{"n_layer": 20, "experts_per_token": 8, "d_shared_expert": 64, "router_score": "sigmoid", "balance_bias": true, "lr_router": 0.00141, "qk_norm": false, "parallel_block": false, "init_std_down": 0.0, "decay_fraction": 0.75, "final_lr_fraction": 0.0, "doc_mask": true}
Below are experts of layer 8 (counted from 0) of a mixture-of-experts language model. Rows are named gate (a neuron's input weights, with its number), up (a neuron's input weights, with its number), down (a neuron's output weights, with its number) and show model dimensions 0-127. Each number is 128 + 24 x the weight over its row's rms, rounded and kept within 0 to 255. Numbers have three digits each.
Before each expert's rows: "raises" lists some tokens whose logits its average output raises strongly, later layers aside; "gets" lists some tokens that make up at least twice as much of what it gets as of all text. This comes from a sample of Wikipedia text that the model never trained on. Tokens count by the router's weight.

# expert 75
raises: "sk", "arm", "ank", "ship", "st"
gets: ":", ")", "1", "2", "3", "7"
gate0:154122097118134120142143166140122139089117099122085121158095130116137104194137096145102130130097143154101161120144152147100142116154132090108092106157094125163133109098141124156128087150136130125157083152131128108146148112127100132156133152162118155127132105103153119126113124181093149140161133175112103125126140144116174140124085083141119136132143146092159075104090094144133160149147
up0:105102130106115118137140139175128108136099160171108140117117135119133056141131171143094144156156144125146132092146114161104166130134153122118121118123159101146102104125161091125109108142104143141143164137132135172121148099122118112133101139138163123126132070117127119122128136145158088102115126079161097115168145101148113126113068121145127100095150137121173128169144101150155170125077
down0:092145136141082088112136103182117146131132132126127132165152090108101142110133167122116114166153142152108145138150131164087115077119116151102125130091134114116166128100147098173149142126060112112135129164118124159114121088105101152139132146187111150147144141102163108104118168133134096145121125138109134113145116153109133170150102145116156148143114116154111118103095122135106177087134
gate1:125185145121136141169136161148081175147102145078084076113106090135171108120120124111144107115131124156155134119106115149145073103121130161151093144121141129115161120098117115133144153158169150099096098131095107068119146116105162132163152139110167120133101155135151117132135107101141098145115102138162126120146108136171155174130126114108123132154109105140137133103114141134138167131116
up1:129115114106128142123116096107135156110121082137121114129126151137116163143071170132114092069114122104171111167135141132098101138151139143120163151124115174152124130145156121110154114141119078146129122108208097141177097179118149120153128107172094097157108146132073152113130146101125152117131132118118097156143102111104139143098129121137158122132090120107143144138145135122103159119110
down1:129140133135123111111128112142187141118160142121180155108107099150161136086143085082140148139096120108159125131123133121138104127140134133163097123132093108122126146100131110112111129151149142104137097175127150124122085141147140091100142143123182131149111128132124091153081105142115106119113054150143114113092146140149145145146131112121086088114109158155163136161162126142193116118151
gate2:120095099121103096136123146113095113139099160099143181108134123116135138136158168157160162147127136199131135078139135166135120159127153112143111139083148134122156097137089141123147092160147130156102109135110143131143157103123135098143098105135170138125141105119119099092145135144114049102096116139136103123161125128110136139124083116111105178142077160123103125124148106138125121116147
up2:119174146143141176142119123142166080182141116117102108143136139123121120157119136101148152102138162116144184135115095113167125149094165178084123128159138151134187123130125136134091106095174160086099124070118133120115152123116123155073091123127138163149115122142134129113115161128115137117084146139090114088103147147133098109128110117124124124133137131132075133106116112118132131129144
down2:099135167107151136107158113127166092137116112125118144085092143108107149146129147091146096135122107101133132149130094121107104135142103119121073128133151136156111178160149159105162145134126112156131176059105155101129150122150106147150145113129139075126078102126176164130110140152157128081159124111088139139137112104141156123160114123123090122156125162168142106124128119121138099155142
gate3:114133144127158177130103122136120103144119095139146108145126129154126155098120146120158107107112094103122125128134096153112146127175141114111156119108097136137145152168135132086125065076122114105175122089189158153145121128101164099163133139136116180111107122122067132129103113150139115145125116121171125130115159096099127112166130147141135110176108112183130100137093132153117136139106
up3:136140161142098155088160140080156133122137178122100136159118151160147093117138170155127090131168111110142150134100110106132140151125147108142139092127127180122136112081114141082132112143098134132172145124159111118095098129121110122101068124078158155098109117113082164133146157122148105118162095125097128123097138148141123134162123152111142138111138100136156124093125170144149104123151
down3:116131183157111118110104099147121138165102116108136119129154148130157165127130122124105124098136142136152097172111140134121113146107146103177140150154096142145120135086154142109060086094099114113176114118140134117130146144113128138147114152127137169140153110162131129116162145130155157117161129168143164113068098119076118124119143103085117100110153090106072130108128152140154132134104
gate4:138151147115118102114097171131132141116144160089172142141121119161124151112123110120152137183131142100111112136146066103128112152117151163175116127079151123127138108133111147179112104119129120158124127163102145096094130113111116154122089148106155128182085114131166136074142092157107092104125113124188103107109155161117132182119137121151139139121151130138119110117146108108112142118116
up4:184131138144119119149144140115170120142162116104121077094120128121106105119116107105113111107136134130129105130105151113124156154134098116130128138171150146074107149137112132155132096142113103118150098159096128129117116142143108174169107172150148151157084111157099138178149082073140093136101155123101111156126135175128156190119147152110104136106142119105117094156133113114116110101118
down4:139125147102110090117172104127107153134127082114110122133118138151160106123109125165146132093123155160166123142123095136127162175147103151117119098094137123145119128167104090105154105188113094111119106108146115120130114096171109117119135156117138135154122180123162175126134121113122134116077101134111136133132099135114129167111189117090138148119154086093142105173129123151178114116123
gate5:151173096122108183120142140118133116151156142146164118046182114155160121135136166130116124110150073139133139151134120132147090118169145096102110143166125144098126118132162136134113127114124086127089122131117150124114107102091112067098125072086130137133165110109118129139119140114129135103138136083112087133147113105135140121134126144139117142099151137120107129134186135111171117128149
up5:113106133108119159142129119128171078133136104137122188083138123134114107168099143147102158101163080143117156120086118157175147133130141126119134113104192105083194132109135108126167116150151106163111111101161120133164127149121131099109112140115126132109113107096145115139142115115153151118154115124138120092134100148159095144113135151124155128128097082124101166153155110124145169139115
down5:151119119145154166091118106115151131143087146146116091099148146161147181140116128133091114120159137085108107102166126149109117135111139140082126119132091098163068112150146108128156102081176131132148086106112122111124115107111170133109108124102156088181107131141113115127111160123136170162123128124149155109156134161165116155156144128121111120090093115138145131141121139142115127180110
gate6:125101115142110136130110140104140109130144132115169097093161140113128083130134111137129151115088138072116133132143124149131129110147172169151141163148110139102090143149139143124117105137095156063158082126143179150152087158139115150139124128093099137141092106119151135107131106117133137112148131100138177105147111068119144143095142122139106162159121113137112096139144100084150128124193
up6:124150093120140139174183136139138135156167149143125121109113125160112153123099132102129121142136141097120088123120159126124133098164109111137099144110147096119123147067130143171119114122128178103101098114105114123151137108103130159131113130169107126140135119161139110139180119108163130174103121125077155132137124106121134113123101117083112158183147137177110094094132109075128127147179
down6:123141136142158114119139124161120142144084085134145147120093123129160165122148091111143166168157150094149135168124098159122153092154109091152123111099113128092138142129136135123103115095159111110155135130103151107088139144102122112101136163138135102138134090083157142109122159156156119142133166138119156130082151126167110147084115143099143078131095084105143176131103171158117118131123
gate7:138148140137112171147130141130103144110147152086159115142130124121168165115116139096106147165106140170108124124107131109161131131169109089130147100117115154078099106144133091133128162117128109135089119151106107069098140125122125150158154135116075146119101165137117143104154111133121107102109111134084090131148109134107132128112176107122083158130119167142141125145185112170127130176092
up7:118103178137108128105101108170110126174136077146135114130147107149131131118102102136147115180136129113156114136122105148124145077147149108120145151098136147125080129085134144148115141114136093133109153151111163159109152140116161136118134122140122114130171120107092131099117139097122124159077163173139090126183160130130097132176130116154113100155111133102131078157102117103094133135173
down7:128103088111123108127116121135136112106116105138127062161107109167127115138163101116188131154098103115125166101151171131099125137098142126127133150113120154100145109128164143150118101104101142133121131141151129158121089103113095148115137148140154111142147085103121113093144150107096169155122121123161142174112083179126116165170124106091156122152118125157096139121151099154159159165109
gate8:157121119148110116104101101076173105121098085146096124124152145124153145128127093144138105095127104088124151104126112191146108170092149098107121090103107152116109112131142124159122117122141116165174125165142137148125128148141115172135102103121155120077108148162098114125109139138143117099148122134124097152126109106152164163158140171170102136111139077135171140159120114122112126157114
up8:088123100131146122130124090182101146163148152123141144143140132131106084109136094105138107128143134112125124104146144128111103144137083126111132095104149103155142090152150121135155156079178174129129123168146152141134120115136162112144148147109089085151119079121144134146130116116066115134128101160152106102140107140162103121119143127161139096117139147157101123159099123199112172123149
down8:112130148131143142151178133114141126111131136121158134093131113126112131133125085132146134148099109104121130145154145086111097129134117146134092094112117139118137080095129118189130127099140142138153179150115097148124119131117136118107133143073131159124085149065185131110116153073153145134160117124139183146140169114143123151098159158087113097102146131142134100151133121133184129106096
gate9:177065106174151100126131108091142133098178088137145155109155106104121130128126095114118137164103118130144147165131141102119124148109151139130152145134104121108126140102120107186145142105116151134101118130142161116154112130145128134117104103137147158082140127113102121093159118100170058163114173130126120153142128139111117108118110168153082126139112135164123167110143118166114091098116
up9:101146090135131139131113137149128154173136146124104114161121153168139082114168083157113134135125135136140113106128113131130128105091112135110111070131159134125104104085110139159119142127095110110127146114127114139063118178175126091184145147177142119155134143109132135111151121092132161104125097103123138143167146153145088111138176144067102127121135129161144160135116111138107119138108
down9:138100131153169118182118165099138126127172156121137154129159074145139121132112140114135118181096078082122151144121106104135126104139090121142132117130132093103141120120116132166118148075127113155146099141140120114103153159152138152132143121126099147136133186099143134073151111105135079119133127144155140151104125133129150150151120127154086066121156097123139094109138159107159094130126
gate10:115125105160122117112115132147090127130136149074147107103173114166133094121119145151119155122074114136148086087131124118103120129120113127107141128157173094097162142142134105135114078170180144113114087103139140157146150151119107115139133134151129134110132080149147126091100110155147127130177130109156152115130115109115159118150112118187116172133152143134142139104156077097077143114124
up10:134126117130137136133123113109153150158115109170138107197090116157134171158112148131122138125099132124131130126109120114123105130134147163134104143104196117115106110094131149148164098123085121114135128127060106104102166107116096121155158118123108150144168134159126117143127100109139118121177159092138073125104149111155144153078126112158154129148124158106100114145101129086152114088128
down10:160113128140116159183097128164105108109148122168172101114129101090113060127132152094110140185174158106163118112156102138111102125116170165126129143140100114131103104140129122119113159092122168114109125105136128123125141111093111147138146130163145148099130102105157158150177169129066100139110145125093134159141145133105144128124115135122131112125140127111165108099147110130118083127128
gate11:141130118088158106140134146139136156145063145129130117115119136122107131105139109121188177095097140133107125060136106097127121184174131113110134123162137146145145128108138126125126145087147157136134122123173141151142147086095078118162139154130099150104133114148120148142139121103105125158154072121176120123109139129135123150147114147161110099136083194113127090125141127123134112141117
up11:133140136117160141153133123073126091152107160115147081080146141148129130130132093117112141114119142146117105094120100141156135150141116112155132203120124157130127157170113078163115151124165133138161112133096151114114181135107150134088098104119131123116139134121114122134118117169084126135153130103125136133083101151114141143125084130162122112069132188150141120154074109122102120123128
down11:141114116131130093058153141104131170145121145134120146158099084155070144146183119155136147154121096139144159107128137108087075117139121155122114095099140130141152083103131133114121118090147151132114136117124118094136135189091166124125135157113093119142097146125118104120156162133134176154130102145107103118145129143132124115145169109147111139145145124176129137103122106102100167105157
gate12:107116146111128118112159144109125154146098106115145073142098132113069124183160164123128119142081155101128081135112134122097132131161126122158170142121129127108109117132128098165115157118109136174155156103111114133160136109106126135163152099136114148098105088161124073106139102141149092127119109142183119100122136147139117130114154134159127120158121096098184127132137108170152128135087
up12:137149153101104107124115167132103177096127157157105112146116191137129102099115164109139162121145134084119126137143132099135169097159146108124112108155139124117126114109085132199116155116134131124147171115122187137082136123131135121136094124110118125143147158116128127138155155153112149084156139122143171110116124121138116092114071117095138149095098105070129109113131144135135143090115
down12:132125133155095093110116143142093155139138137092129095110106123164076088156115144121100141122149105119106116131060117135136142142122112106133139083124129117137126096153103156137114091112168096079125121146164124110153140164122092184153148175127120147132195147153128135134130133129165098165114137115169155100121157156086167131106130102119106150117128102122161127138161137125143112117136
gate13:148116152145158108144092105064134100121136097125156127125143083138095110168164165148122144134123126107116130121142117099087114159137132138171166122130088153133105115131120131124113110156106128157109142166100121085160091140114120138154113088113137111109119121158120143121153153141159080147149163163154160157122105115124138122127157150077088129119125130158113109107104083100125168183114
up13:137094079119125133082114108157140141104080110135110120106133132116144076121135136108112145155173155122095165132092133134124173120138086133167105138161119135130097119158139110141119165122135170116110098103131099163118133127112130091138093124152157140146100135145119091156117075123139139155179156110167173103122200130119105134143122122156138129097156126146130120127139134114094113163155
down13:135116138083097172162092130072110146097108105167126128138071156091109176146139136133126146146148116109102158136124134119127110085126100137125143126149156136142119181160115113129115134128161110156129151135093153109132146146153073114127113089153144114106179127144150134138142144120149117146141147094109109133147107150084154097171125146152118132157136119092106148154131111064112108101129
gate14:132111132073129155115120115097142102129112137152112124132094156121163162101172152102075095152133167160109145146128125119126132174119096142029158121123124118185130157131154122143126146128145108126121146138133126147130099131127153132116120100180117109126073120107165108091100143126121140123135143115171102124108155166117148162122112133119167108132149099149126158126150114089119145136109
up14:144127145079123122118110135161128113148125140116136134144147127127080124165141145120131142131138130162088135126078150126121101145147124134164143125162121134197098117118156159156094141104085154125113146116119164116097100155175104103125142141080151134112113103149101135080150131149161146130140116137171150134095133120152126091134150092173143052126114136121159122130116085138149141084138
down14:148153163088110149088163129092117092103122142107128140070114111123097154120115144122120118156098113066139123139140179138111169121122129167126121091128137127112176134095150145112156157154137121135154161118131161162121123170128142089130137134129128120147136114129153103171111115148121152153130084126103113103168154129102121131146135086094088130122106100159124095170113157132134111159080
gate15:099114157086119091062112123176167128127132150131102125120138124101109150147127148162086117162122114136141108118139129141141151170122099156136091103140121106133138117157119127111152178113141151099149094067119086128105148151107154125151121176122112148135136121150114146150087126151166119148134155140159124124108126157131145128140121134146125096081153108082114111096166126113118168097179
up15:154153118133087112136127177104118131188152142122133123104132140105146137148185076161137107133130171101152152168110087114099123179124109124138113140118111136119156142136136125141143110081095112130133129112120178077141160159131144112127088135126123146116138138124110101094101147172100121143154120164127144122138143095099140140137146117173163127145120088111150103115070118159134126108092
down15:104119135119143119111139132134088114125119125149112109098133157140099090128116134127129156123126091123076099102124092169148145126121142149126099169084094155141108102135160128185112175117132170103106162115128184122144155120142084125157139109093111155130139153132138124171120126165082133102159105153114098111096171161093112110133151144118134091150134140143120145119165099143102137140173
gate16:115109076099143172149115130129119124163087140140150155091088145128109151164113087095142138114136105121152114104138129139118126080138126134175121094122139099085157131127111138142109111122178130118123127130156142094126137156126072103142150139134153142091127094153122113113087135116145141162143150153140137064099119114114126144082115141127144099159122144128113150185148125112103163184142
up16:163093174169116165169083125156173135149126122116110117099135128121129156156104146103175112135194105121139132150108125099118148083109122097130157143140141115152140109141103100105136160115116144077122148127139091117135102130118144154132102141089115103113156110143155102132136129114120170133131126142120124084116119147107147120137193126102156113117091067125124116122163136149104082118106
down16:124166115099141131103097147125137134148150089083149166133109115092129125164090145103144126108132163126154131136123179116153093114092122135145094103138130151130149137105163149137145096109097099113163131175175118133175086087132151118106153130128168140142128135141144128112100139133139152127159165108123108119125142081056122144079169130156111123119148071119140151118139122128131109128111
gate17:137098124152117124145114175131119089145126117114145126144101142165101122131122133122183101130115155116054117111110096104137118144147153175126184154154145120116116144088112149120140101136099143124148140120168124149135136131181165129140161124122099097167167124113109142091147124126137118087135110121092158098114099111159137145121079111168134123112084132184120155123130113136155092099132
up17:140093151152124083085111096123110077138099162156182081130115121151097146139145118122159130146126172136158157105107098130110133143106141162159163147143124139135112174114142088107125123136108088127128157174132130133091098175106110149112148124126115130124112090139083134125112137171165118131145172110163084083124124109103109132149129113126131142151112112141164141134112097117128124162097
down17:141144119146099177145158134102149121092125142134106111170116136129129130136140099155112133088079127112177141143133116090158124113132159130136154125115162151100099157175108127110136115119120171180118135098105087077134130113086139121104127154130126117146134136154160134119084135108109111158056105104125130154128148170095119164118146101100115175131120101101155125137160121147104139161132
gate18:119111120159137143132107158113140132105143111141144137130155121130105123113140098132183105141153075114134158101138082150099129110094154133143145144114165138133145144133082140154151145128110144104152127107103148116111140108148131150167138101171116151146128180105146124079126069127138103161113123147097114073126107127164097127104096206154127132106156145122114118140114110077106148150156
up18:138120141079091128137114144122130115102120128128126136092148101103145106130063153126107136131135118146142135139164159139110118111160179114106098095122118127110122124107151111139111150126155144166079105150098109114162126063146109123134119135101142118128161106133140150111108129118109128090137167146105120140184138136146153166174150172141120125094190151122104139109169144142063107125126
down18:123154139133147160147115115109064146122104061132149119107093162131136128133131173128149104114109097105137150163122131132154168143105127102098111161120133148126168144153125117113119132098141090133118114126119165134089138123108160091162128132176107090150144115116156127122116145099104143141111119109120161077091146114116135108166155124147113108144189075094163151127118122157132171122133
gate19:121103153129154126161133147195167173138105121108108151139111118132140123140120124144112136136099147103078144146154151107140143113167164150141129170103130161094151115136110110156171124087117134135118094129117122115112150122161130114179184134146112173120127105143137114103124126111119086142128133126082101082101138103110170119091114137133087124101105109133108177136141101083151125109090
up19:100108103126108121119158107117155115118146112079142153155128115117104147117129131114140128101138106129106167163126099137091107128079128132154156101122107081176143157117137105107161142184144099112143156138173155123116112149174139139083102118139153115116131141109150108110111156135117102124086138132123126184150130115127140160116094142089110149160081108102140123101155184131087145112160
down19:124186112137170097081128081137152116176110099167129141174116141114137096078130149112137124116126121116094114132077123108120109115120094075129097137140099140146093138113157144155125083130162123117140136095159179111140124127155097137108110125147153143120150137128131149122142123128142115146126157108164099099156166123138094179119120129124127130181152144165144121142110135090111158116098
gate20:171160110135148131144110111095153078125089170155094131128108150137136130109161091161125127150147157157127141123166134115150111127096131162095139091131147118144149137120106190085112113114166087153112146142146148158119085161141118132128158121071115127142127104124178144106162146103100133108140135131137131136076059129122111141154132100101121125129126113124128123110133116097160082135137
up20:115117130100110177081112155137143118128105114076128146129147129127163133119111109120131140161167161143132127133114116120136131134101116125196132105117142126139142169158147133091144116173105116151128113136139134134134150129107076099111145116110125160123070109151102075077138135146117149120144086171139159155153180129096097129096093134123104094116143146114131158147138135141083083147147
down20:140153060112115132159125155133156169086122134105136113132136120132122130163142106136112102113106154120134124135130122124105093174146148111071123164154124148085118135123092155101148137169137105092108123102123141143128136174128126115122130120124150110142161126134113140109109138100156163107104140185073119121173127179149110104150143086112140101164114125104148172132152135131098146124070
gate21:107122143136087140160139172150128112172133095172109185103145101124110124106126132147176145137178088142109129137125137100102148139099131142127186149120107109117102134115105148097113135124098120132138114139178144122137122167127088135092152143128157134150113133121122089117126140130127138120125143120185151109148138079161097101140103139079105113149132101166142128129135062094129138135168
up21:119121107118133092150107123141150155100144149106050103129096092126135129147129151111107104162171080134168132120137154127082150139143121112094136105133143141092156143141134118140099143128107178113111085121179119116131113115154145184072144127126099078154122130157115146133119117110135124144111167125089141115150152096151131125136158130161150155109168134146108116165130155134108090147130
down21:137097081119138148117124088093123153140121125106116117141138166148078147106113131084079124102090130127132121146146077153143129119085142141154132113142114119151147142147171128153131155155147129145102142097095162180122159155168146131098081122114069132123157118129109082189119127154132143115106118157122138134114097131110131140118137140112164147123178133083137129131137176136133131094133
gate22:149120133130150126161174145131136090150113132141144161115141119115112087155133090155130115157114091120091129111115096165172144152152129113087146108090151126135191101119143123096105133184140145138148085151155115139120105155119144156194157127131137115115079122147139126143128143134129136133122105129079091146128148094142134176125121122149107118093126123131104111153141070112136124127076
up22:117112101113115108117158101150154129128117138150134161096130132080121150127100097129142116137108120190102119132130160148148138116165163161114136172076116122159142125140131137130174117121100155147084091120145091125129076129097054132107163120145088133161094114115125125106092122140141124135113165114174134150124149122161207154118127129113132136123122119105090109140122141113130138116146
down22:114183111146125110120102111133090109127164124100120107103100159122114131116138147126104145117118087087107143172140089112101137132085115089140140167195133125171163145138137121164110121138151123138116107139115149175117092128155170151087132103148117110125149087127114112163131117120155149140162139087098131138141110127167088080154142114114110147119127132174137151104135110160152162109133
gate23:128107111127126132125070127069081107127119124149131102130149095149156118129124137164137157162084108149141124114115131141139141137157138167147108152167114129136146133098096143118144124096139119170137100131093145107149125113144075088139148133137123151142136141106119142098116089159072162132134146128125177110173156143110177142172150135133118118113155130115097113165120076103083138094133
up23:100134120147100114141148099134119103141110131130092114146103143112122129100149117113096149084135156105081126155099116119088147123162085134099141134145161118111157154106166130122172154117128157138172168127137153137151144125164133144112088107110151163157181112125110136143115172082139116097085128107141150097138082116140082142112129121177148123129125129136092133099123158183144126093138
down23:116136120139182085115153145155137112169137174153058124101125158152139134121138104176152101146136135137154164073101116124129153130140149138147152153148116153147142106153091138143125135113102121091166093123125128120134112108129147096106125147131130137118057117098108130095138134159079128122132094143130146123129147120098123124155106144132090075103126127122140193123125135094109109164125
gate24:100138105192113121126132138098140100142114168115152115136176108105195128123153106162150139124147139124126160101128115146171122121156126102129125101144131132107171117113133160122118153076098164147112150185102151156098121080130105120134123112089113116141160112144121134124118115141129137143163160100123150098099179109112113115151134086122150145093134132140160149125082102118126101126081
up24:146106127166127127121112161138157145146187116108107106136159126127156143103108141100080137172183143154119132134131103117146117120140128141101124148140207160085151123166125158086106125111136176132126115105158115146116103129111138126121133135141104124112113095189147139110115143101120135158103138077144146123095123102160152120123097133120086149104113111123122139113091171099153097137095
down24:081110114109135112111136117130135095115118117121149119131105123136128145107112120115146127129146093120160129120122138156123099141117107160113134153167140122086074173149083125106168067130137103141127124128153086171142110150159109118174135172126183153104159142107179159153108141123132138141085091123096108137114171124110111144185159136098111153121123121115146105141098146146150149088143
gate25:114113101119147136099124139107136136094117137169124158088137138125116128096089145108122114123171132140127131130143125189104109085129117133152112156154143087138179139129145155129128150122132153133124130163090130148108147080144093157109134109103108157129173190131140153150106122120099116116126138126136113133118089120117129114154153062122106079117156174122108155149122109135169086071115
up25:149161160122068115086117088086137153137116159114121128123134120153110112111150144129150167159133119166112124115175136076127134149138143127144151141121171134108114144105133082175130132136113196068106148124120071085113132131132124126128122108168165136106134087114178123121155132113121122091141125107162121118106110155111137135128113133093131101157127156137100103110138111160116159154134
down25:155163124138143135128134115145149097115090140080126138102153118143141141130122166180172165160134115110112128097102136069121103113099095196095177117142131089129116138106134114107177153109125153099107123119126101180132104171111128137122129120103055155116126099129145100073104130142137139116126114127130102173138120148136138125140130138121121124143110151109141153116114126145104163168130
gate26:113123126112123125148109117130110140151112150131113132137132096138126135157120123164150092096123137145154111129097138145130108110127181098137112137158148152119163166132165147180127055105148096141083105131129122155097163108157133114152167123108170114136166128125125099119112133111156121119125175116150097082124136157108135110126125080124101111182154116135080131122184103083134101125100
up26:129152168175090134157140141127103151144170109153123111141150100161089130125174145114135108134111091104149146115140104146095128115088170125106125136086146096130151112165135171186153122110147137125157155109086115098140140140120157103146112189144111132090122100139130093147154101130088138124131077161116079142130111114121120114120101138167104149105109122140122124137138087125139097138116
down26:143097112097160146141147132155074130133098108134091097148090153099130150133143114138126134119142079109120187142165133110141144164105095145158102112147161118114088128140125075123115154111133109147137134115153140138131110123099110156131102097098071150117125125146161109136135089091163113126084162141135157111097165133124175123134122149106158142144148079150121126137132158127154158171115
gate27:104149120131119134113144109139164115137116093109108133138157123073143144118108130142108169101119137176119101120104098106168134107126162133107155090133150119137156106113144093106133148145100148187120159131097106179127107134161083155134122095145132135160099128160134080143117134153155150171141085178166128088141120142158123088102129113120118147128137146105101121139138119102165165115087
up27:117161092115104124118105100134120129093104122109157138123111186135113122102150150110148144113159097136094126143115119138119128144081111111086088188084128134103110112114116189072145096121145105083108165117141127143127144121118178151116136122132137122127134157158124157124151101159121116162109133108182162151129147111122086113128144156140141142156130128125174115084104141098150115158144
down27:151129138144129166175112118138119124135113165159132150090129081141141127107109128131116122108124128127133140115152108073079098090118113108107122137122154122112131136156135128127118160146117103153140090110117112113125180162114141142171111135057073131152111098094149104102197107147126131074143152132124146156124125141131148138148139150139092157155099116109135134126150185149141087148125
gate28:083159112112099136144160105149154126102105151144112120137164121144124129105106128152155145150131137152152104144152105121134108135152117172147118164112115107119114136113145136132123128138092138082151111141100120128144175140111137148161156140191143129139112091145102122146143127175110133152186102078162123076143102103108119121134105101145181143108137085141108086114093139133093108076120
up28:153122118165118124126092138103128105138127109149128146125102117100110112132127107152085136086132144110117146109126139160120145093139119145123140116167098148113109111139164127124146137177103130073150128118093101106165125134149133092143127186094118155106152103149119099142113117096116161136152124124143179169103148119103104077106097096152164134111127101117162148171103136123135182189145
down28:178099094126085108112108091145165142128152114120094149101161142136123166103134127133137155125120163131167146129119120180107141118126135124084104151130100161150118122164151097133132116142142123101113135155130134152137128065122101143179149112094160139127101135137076094096164142097126161116144158093142160115125145144164102144138103114136128117119135100127147113104112113148142051153139
gate29:142120157114093137128112093147125130129149109112141104098194106103128110091117122120125132166152121117104096089148122112083162117193129087130175166125151124102148080098134109156146141112119106123132127122134170194194092117137143108153123127089150141113126110107161122115172109114162133144137131140146111105138124097124130118170125147125142137139099114118113157149150097121107135134164
up29:107094132144154126160115148110083162143139159103155179089099125107155118127161091132110092108118113139118095138094117091195115134141103134137115102146128102129172149101156107122151109118136133151123097137119146143151117147116137142093120132133127126112178147112097089110186153142148189093104165108145106123143114131122154091146160091142102133138132125113142129115138167119096088140119
down29:157122150152122124127135156101137077133119154126121113096154073126150082070076091147182115139129151133118143118114132141147124161138108159066113103095133139114123105133170144132148133160103128107102155137159122140159133107137140123105130148114161151115116103108158142117172135148116133121134133135137158085150130109120117130131144114109110130104119138098144198100127152136118189090086
gate30:161133146119098141177139146151118096135150176132111157085082101109122158163146135133150169148099120152109134093132106147127132116081130130153091104085136101125121116152133113125117139089110125084084098137134126129132102171145105139120120155114145120124103123113130146132159097101131134141180066110124130166148124115157147155103130168083167112116152097173163142119102141130139106140140
up30:165138147182109119117153154132103124109147146125126158092103142108164133161168134121153077124112174143127113132111116126136104085107120143175089116154147095092132142108139147136151149140135119116153178100166087135128167138163116165140121126154082148110107086103101145146159107101081135085098106125159107128116130131085148139150157130120120116098156132110125135087131111093150131124128
down30:113119131145179122130194140125142152105095115117099115123138144102122187116129145141141111080159129119147121106143110085083109134134115159137090098164127130149140139094152094097134121127143127170161153096119082100133104147110136130136114119153137110142106068146117089116146161143103152125081113149149155108105105147093112141145157163119100138109165132104156111134149143150168136126163
gate31:160108118079096155155141131077154089116080145128171145100151128131107106102111184154149110143090146100139166112140163115130102128177122111142129156120100130074114111119141137141147142101102132100129140137170112090091148129165132098127100111090134152073129146100106141117128145170124141110160156138087111107130153145145150125133170131128133108130137112140117153143105115152156159111141
up31:134139160120126139114143113131137094102122138144129095091110148091153130110103115123113149107099118157118172152155109106130125124147101169131213126128129129106107120114127141148100133154122114122128126111112161110107141132081175133142103120114117190114134088104069123135113148143123127132150156109113152140117095127120083137133096138197114144113144131165128117175163095174120151114087
down31:185148139118108162134149121144158096099124146155068078108162146116143168106060134157123140109128076145124152147132089082150144101150141105164144159121124084116127120127129127113126108142112133138148104141110128150098151118173109175158095135099106119120132103135128129127135168098108121120149115129091148191142125146096132144153116137161117137144158129126126155134115097089106125108121